{"d_shared_expert": 832, "routed_scale": 1.41, "lr_router": 0.000302, "n_head": 10, "vocab_size": 8192, "tie_embeddings": false, "grad_clip": 2.0, "batch_tokens": 131072, "dataset": "wikipedia_en"}
Below are experts of layer 16 (counted from 0) of a mixture-of-experts language model. Rows are named up (a neuron's input weights, with its number), down (a neuron's output weights, with its number) and show model dimensions 0-63. Each number is 128 + 24 x the weight over its row's rms, rounded and kept within 0 to 255. Numbers have three digits each.
Before each expert's rows: a language model's description of what the expert responds to. This comes from a sample of Wikipedia text that the model never trained on.

# expert 10
What it handles: Words in location descriptions, e.g. the in "found in the United States", born, northern, southern, and Cyrillic or Thai letters.
up0:130088149108116146131125117127129157118137143168086156131108151086106162113105111131119159148123105148154122153123143159157146118153154095094140152132104129112137085110153159137095108155152112
down0:120141152135160119144104150145127131154110138117167135136134138089149100149189145136135113140113092117128121083124126122130128190144138158145139137152121121105132131126150131106155150115088168
up1:083111134108112115091117159146102118108146060125117147109099103125143069153156139110172137124096144127131143137117147119143127158122122138146107117155127116166157151091172110109071109115144146
down1:148114161145138082116188118175139119102142137156147118088120104144129110137118126108142133112110099109127090128160118119139121124126125132151127137119108118156145120136067122116130125160158129
up2:115134134136137133124132129140101146089120121117116116134109166111125132110110119143123148109129112118114121129127124144110090120140148069117144115080110091119112151158100154095132157105153116
down2:141113073155082111113141121112124169156118126115102167141108121142107122143164092117124177125114161117145105135104174131123157116162153162141116127141107126123199157099159141118114114113117166
up3:138141122154087148158132099144148102112111084105101140095141102121084108092194139151122188152132140145105152126102109075120140148154108106087137151138147142114100114111131189132132064144145151
down3:124163132145116121115126092114146132090137105115130069105156149090160111139174117092117150114110121148101129117140165142125143131137127145116118101100106114157108109078123130130114111090103068
up4:116121101124124125113114155144141165089091160154113102136160114140128121131143158154074127132094101153156099124144147102099173098114157107121123142136102095110101121096127102187125137104096154
down4:167141153154127112161111142124128129128117139113115112129132120111097139107136133101132163144163148135098140150112154092100103076122135118178155160164117101139136173154127115121163114153135116
up5:098112133122116127109147134128093099151102117158106132169112158133118120143121139135131126115134141162120132111075119109168169152104128098120103128150099127149133146138130150136093115135128084
down5:136137174149115113129145143092126133115161136135155112110119145086152064159152123092148150153118138142140084133167110126106071119069128170133123110110120143158151111109123131153164140153122137
up6:130091136156114136123104146130151136123175162157128092111095095147087121137143071121151137105118138108127154102113151109170107119117111145147122076102127143126114126112126120120168137146128133
down6:152083144171119085125102144151145108132113080100136134147133112113143103141113128096129102082161109121111141138143115105118128130112147126153125117128072169132115135112109121149140133125121106
up7:142136086089139157135088147123147083125117169129128152167146171138104133154140124145147136087113119118098128075126148144083083145127129121103093135143158081117124148126178128143126147142141139
down7:118173109125164152148119148134097115132151111102187115124126071139132175135074111113131150136126136128134177133123122188168137105143128122130135105131135139146120109129113102113104128178114155
up8:115110093110116122114168144101105110133114094109119127170119104125137120128104105167061164130107128142140129137114123134115112138168236121128143111155119107116153136124173133127146175137156116
down8:118099093158158109129153146140151145144099143159129068180103124134151113079113064135120147161112094155098116146154107129140168114150140145134101119143133142135122129148151084131138177102103113
up9:092133112152117114128144130152126091153143111137159171102143129114122112149100127131121084104115142170092131129151100133093128116144140134105113113127134094169106110113123151172136131130115132
down9:132087150093156120118172111101083142085119144141188132131141169146090183109141135133126159111127141114115091157172110160149135147110133138108159135116074129125113142143161157143087167116102055
up10:117133121122123173131142146109146108131119132119187140143149102163127164127133169154091085146151107121118141134131187132139148135112081142121121099102124126136149147131123116142163113137103113
down10:069113134125151092111102181119136152114136098105128128123108135104148133139139170134179157100093116144125125141129156126163142150125112139119141123098128131101149146114129109070080125099092131
up11:096163160140102136139146109140116147099143114135109152159084126132129142112086106179166140112125155146124136110132123124095106128160132127141114121114124080150167125117124137093134134085167148
down11:122085162118134145119138117116169122152157148127157091129111146127122108121142096129100104152104155120130114078087094108146162147136117129172100128157085085127136119120133126153131115151105142
up12:115106143109160078082121128113102137113148143127139159137096135106058147136089183148106122132187091125116140144126128138116131117157141164119126099147122094121133140153145104101120141114169110
down12:171122148125155151113093155122104085137094111149145134167113142157145108116128140146137080133118150162097145132099097159170151124171133156101122153120118103131114147105142136116145111125147142
up13:095068157118130100114105141130135156132127058146126142142112110085091090137111108144109144129135143141130144110129150161118173114067104154099144145147088126105119130138123119147135096107110101
down13:176158131174134150129099145119181135119159097148120163160153088152146136157122076127116146149080178127155174140107148127155153138077125141146106128144149129148160088128145124148122136102120134
up14:117118126127124086136082128095150113098124133159083119131066093108093173141120117173136150097110149140137122151112154160150116090155120154142141119103118138127138130126152140123086132130136134
down14:120107120100118130136121155104134132144134133116108135089122136148120149114130175140111095109161105116117176079127121155102099123154164146160102160137140142189157114169147121103155088128113093
up15:122100109099083125137123153126109131126159130131108101139095118118138093112089154147140124109174142139124164135133148129126114113133096131120152121142126133111141148149117122081088147112158112
down15:147107119124167139098135163151106131138169132110146117098117098157144135136120125101113175165138103139127070119105121131152135106114146145118074143131148130147138141149118139129121119095116117
up16:129117127137136097118172112109208129131140142103148123140088128128117110078100114109087120116104100115154129144124130122102124168116168163152104114143076159106133130129154093125163156154118118
down16:135100128104141111171159085134097118125126128076125140118139121127054105113125106118144127157140161155130114115124139175079147091110118100123099138134126155135116129126147140130166125136106138
up17:123112094122133132144145148144121106126149128156088108151166140119156128162108121130114121118136129122125137177125107135114097145093143136110151120139102121131107164094157174165115112105177159
down17:103165134177109159136098091117123147163122128098159138131064140133089177132137131129108107055154131158152165103150112165114113104130174095157157146094162097136162139144140116113137121125138140
up18:124121133127116137142117092129123129138143134107155067119130134137136158141146168147139104112107139162098142162106103153128097087181087134148103163090158140120151159128091184156118127108102135
down18:132118106118115139132141108118136155154109158114136126126116166104174128110106110143109114138096135108120154134134110176135132113147113152157130129127111159098134174121122136172122125141085101
up19:160123116118135122166128146141117106140145124129077111110151106141133115119142123093110127112140125133104109135170135113125093123114161109175149107116153097165119174127115106111111110155102124
down19:136135122124131112161133153200139146103122141126129197157112157108124099153125134121120125131192127132145151114107121153117114077134113140132146096114129126137157182165144156125161112138103075
up20:155139106145117146141108121148121092142093124128146098140143150175101126122077143119181137156106105163108100174099105125069098164092106116125134138162105144092140103148173157130100086098126104
down20:134097070114125149117138132152144108116139162089128129125150137130105155103150130152118101165107125071187108124172141148167133163121133120139145101150134116104130161164085180128147150154148136
up21:114101106147098128128105159133138115200137140119102159088083077151141175105131141132121062127125111164128118170123122145098096107151154196135148151154166147093146116112144161128152128095141113
down21:127168139124135082084094174136136116142134127117088119142110158122174124169150161176095087136137093083111152105136106116159124167141164148144101084114171158121123155106085115156089140124116139
up22:101093124148085127101138131142137152151159155168129066140147098117126131126162120153123103089124127150088117089137162144149137126115109135180140099131144105126138147079157152114116143105183107
down22:137113126148147131137183108169155130104136115149114106149126142153086147114095096110116129118093135112156144165109096109092165085154127126109170165131155148151128133115109128139134104133142142
up23:114145135152138147149136064119121097162109112125114131139110108094129102146114093153161130109115096139103107134139113123115130155134112103135130141083138099118120117150106118118117128071162116
down23:103124112123153138128090142159189150074121108082116123092125136141099144128123153118155127125128180136132103124114156060137133151136098155091141129161139155150131143130175162138140096154108103
up24:152110097126107157136114120161137130144124100117150120083104115123123122126155119111087092144149133108098137169106152092111068105120151117117135109153145078101129143119131121126156136103088148
down24:166180186129155127131098163106118100125135128131122151084106156168127115129118144111121133107110115142061181167120116119136146124151109163163135139153134109131125120126142169127118139133134138
up25:126157129132100158194115166118121141120169162100130127170088120153102154113131132184128123079153105116146111154168153140172120075105124114100130141162155100105123098176108166115157188153141174
down25:112154147110166121121131123102138137132117113092108140144159184143145106109140129123126132152108130122133157115121109079139156133138134125156130144137134127098131095098112137153083125102120144
up26:102120117112155119109079158118133108079133149100088115130102164148106159098090107102125172138098084154133108122113119105178100132169136126135161125124094145171159112134107134159120116124128086
down26:098149137143129114165084101124078140160105158118127132090125123117128145124164112137151136084145108120127120119146147139129083122086154140127083098140146134087144138144136100145092130157135161
up27:112139141107155130125097178117155123152139058117089099122116144123131153134117105119135119141142134114163108130132109132094090118104181144112120151097097107104118129129192167154116146160115137
down27:127090088142147116150110132163149127170164151164157129152127140139144116107141139117133110158114129084099143177128155123149169135139087167136108093102153138144155101130131089123089112120116143
up28:096147111109114119109136159098132117128145109135127136175145124132128140132085126137141165152111155139191111134130142138113103115102151119180060146092109146099110111174137170178136143162115150
down28:126139120135114129145082125088087157128139110106108161131095158145132094143126127102128085118119120087120094097131122149111161113099121164144151097148143115142133118122197140143093123155131121
up29:121163118132104132143107122155136139127116154138117111086142173133073146119132134086118133117175109088112182124094139138129124126095135082156130078108141115136160148128171141104103122097167151
down29:118115123146104117097150128126150116110132133161122118098121112169160160116135119131118126197099122142131144128134117164129141156149132129062125123148117130137112122137139144100113113163125148
up30:108113140142117128121143126161141154134139154127158129102170150153134146116119111127120157091131128112113147123151157148134151143127173120152126153167180146107140147142113107148134121152129141
down30:143118144160157141118109146118129100089121122110116100126122100130084138129116151178103123121062140121135147140136103155097145168108125076125136101162171123124162080159120125096139137156160141
up31:113176126165130161116126115152155154118116109103103146112115114135125110128155109097113180153094110104114132145151113094155163090096116107124153125140067119156150143089101124117155130127122120
down31:176141098152106150133085113078134154141116128149143139130120122102172138142144108176105161093100215093179123100109136137077168156127093129083120116134120131079125119176182113137115109140124156
up32:129100068137122103150149112105134162153140136129153132136131118119147083108095184084141173192137102117118111137147126100065125114084144124157123114137128130139107150118147156181083145116138115
down32:096144115126129106136114159139114123101128146147140164085100131157143115137086116129086158131160140130095085112132106124141109094120098110161109103134124142111127112111119124159151124137146112
up33:112167112183136104129175147159162148107094149130133108092171151117125155158104137100120146148143139163108139162136136087109157156114165135108129093132136152112135112091108128173149137120064102
down33:087163104097087095152120124126089109099144106119127117114128131101171094125131133121141125130132141133116142074146110155144117108121082163168108125114142120114109125104119120138133112150122104
up34:148124090120120134199137136131147105140126142169137125138108155095180137135131177157130147127178133132106137123134122083163107138120107137152097140128121102133108113097099146134083131108176139
down34:131092119125125154085144154121138120105207097142120148164098147127120101157111111130125129142096142160156099129092099106086140125148118105110101142157152163132134135161133148127133141108121163
up35:127099165191123159146145095153112111125109120158101094104115113138099143096110111087148116153157144148117136125135123135119144097137117047114115099158109119109118097127115174116143115088191179
down35:112119096111131166114154116103113076140158097163123143144139141150094118139165102150136131152099147161120138172117120126118143152085148130116186138110133101136132160117122099123110103170101098
up36:082146149117145129125150154123111096106177117106130142111138153144116131111168128179153128154117122110148163092144116137119107100122111110156087103100150156089113134119162137134164109123160157
down36:109145149117114156118145125161090106100124140115120077123111116132125119080139137139104115088139169169160124104138097107132170169091116119074143165145087093171138118125099070142176152115118163
up37:123125140129129140114120065131101158109166099152092122137114121114107117136146123167166117141107137125083127090163144151121181183146101134143109149150084113112106131144122099096130142149091139
down37:120115126154126145126123082135122113130108131109100141122104083098098133134111150116132144148120158123158103145122101109178124109115086150114120160121113095154097169126103169134118156182178114
up38:125106101125157091172103081105129150111123162125119101102096143150175142135102134145153149124138131149099146109147108157136136090147154125079151115184113101137152121102150136120146092186144146
down38:151174098153086132112161190135108117150134119160130127103117120098111114132131142117123071143164143132108127128129143109090104134156137134090113129108146103113097125155126141112077115096149164
up39:148156109140131131128173175132080122080159119110157173080140114136116130123121152114095143179133169164062132143121104140107127137122134165188084131155109159164126106114128130144142114132152123
down39:143121109090073104151137086160134117129093130155152085128126117093101112152124142156144128154134111138090160160117168093138111141129144102128127084169146141114152149172119141118111150155119146
up40:129094113156119137110153161150090120123134101133096143122151194150152132154070135143142111141105137072098166149136172136091111132151129133170140108155125104113087125112153137185082135134154140
down40:135124115117105152111071110130139191086158111119111150125122107137097138134114141119108111089150132145115134109103176098131151109125127148103103147123125115132155114169133132097126138116166142
up41:070103148127123139140122143093132091129118121152123110144139139165140138132156088137144154148122123113101122117100135187108102190116128114132155157136120110121130186144113132131119112108082162
down41:120161150124129091118195121105175150115101113151100139115142151091129117137145160125167080110163127136143140107097116083129124106114133140117123126121140122105156143138135104113125119122086120
up42:129171198171129139143097122124105100099151152164115122131140128138136115138082158095158102138116137147127130164149175166101167134125118100141131141173137130104094149100114125089114105167144120
down42:110107153173121107073122133180133122155083097125189165167172170105133145129118106165126146122132153157167139140156126102127157138161125134120122143132137109132125168126148125097123138120153134
up43:072102178118094121101119114149176135138138154117104082104107150133142155095138134111115154150098139121157141149124139111084103143151180122088110136131143151137129149140117126109103127135154116
down43:110134145142189153156142094130134084120127137174171154154131156067087137089075082128119090128129116136107092128143133144132118123131104117124165098111118130163147147139120131141138113117130160
up44:124153081104154139112123140144115116121121101141103100164118124115141130118116138161112139134149110095096134149166142138148098118098153126143108167125145079118100111110133131097121142098153159
down44:110125191157136136135153128160149120158161128162133081133122106139100066136132112091139109110153120094130137110131126151105124183175130161098131162092094156139083130124134104112144160108185095
up45:083101113103118130156106081143151153109120116110172156109136129143108142128104157137114121108134094127121125112146170125129129121122124154127118149136122136130114167118136156138172130132115109
down45:124122127114127165142139130141068149148150137101099115148139129115141136114135141104108108196096101153125152126128132146135113150149118096130092121137104127101103140123073147124036103111104108
up46:163127095111142114103113111103153179083096115126133145119143145094159137147115152057116150140140136139151122141107158168116131137153151111085100126108151137132155113106116158106132135152110146
down46:077161094116130138141162156146117121158131136149107115105154119108129139141102117125157108138133146090156143140175115122127109105142122112139126157104110127129137144134123132118152124115118161
up47:109137156102128123107076136103146149095125137142128133071107128162154129091096145161124142143082110121153137135135127093107174102132144070169140096141111119099141114119148125143075121136114160
down47:116117124107141119142155118189123121145165125140112104144129116101086157150076126118111107126128136126117113146119165131139122150134105183104101137147128103137130132146127117175137156108121132
up48:132159134127119125095128085091165110151114142122150130152084143185126149136127125122128151114146110170132127114149115100155093097121144129105145105135141109158109167108142102083131117103159135
down48:116132119137111110107150137181100137083183155120144137135135125116101144118138140106132109150132183124130123135167115138152148157152146169131117115096102151142103107165101120128146156174115123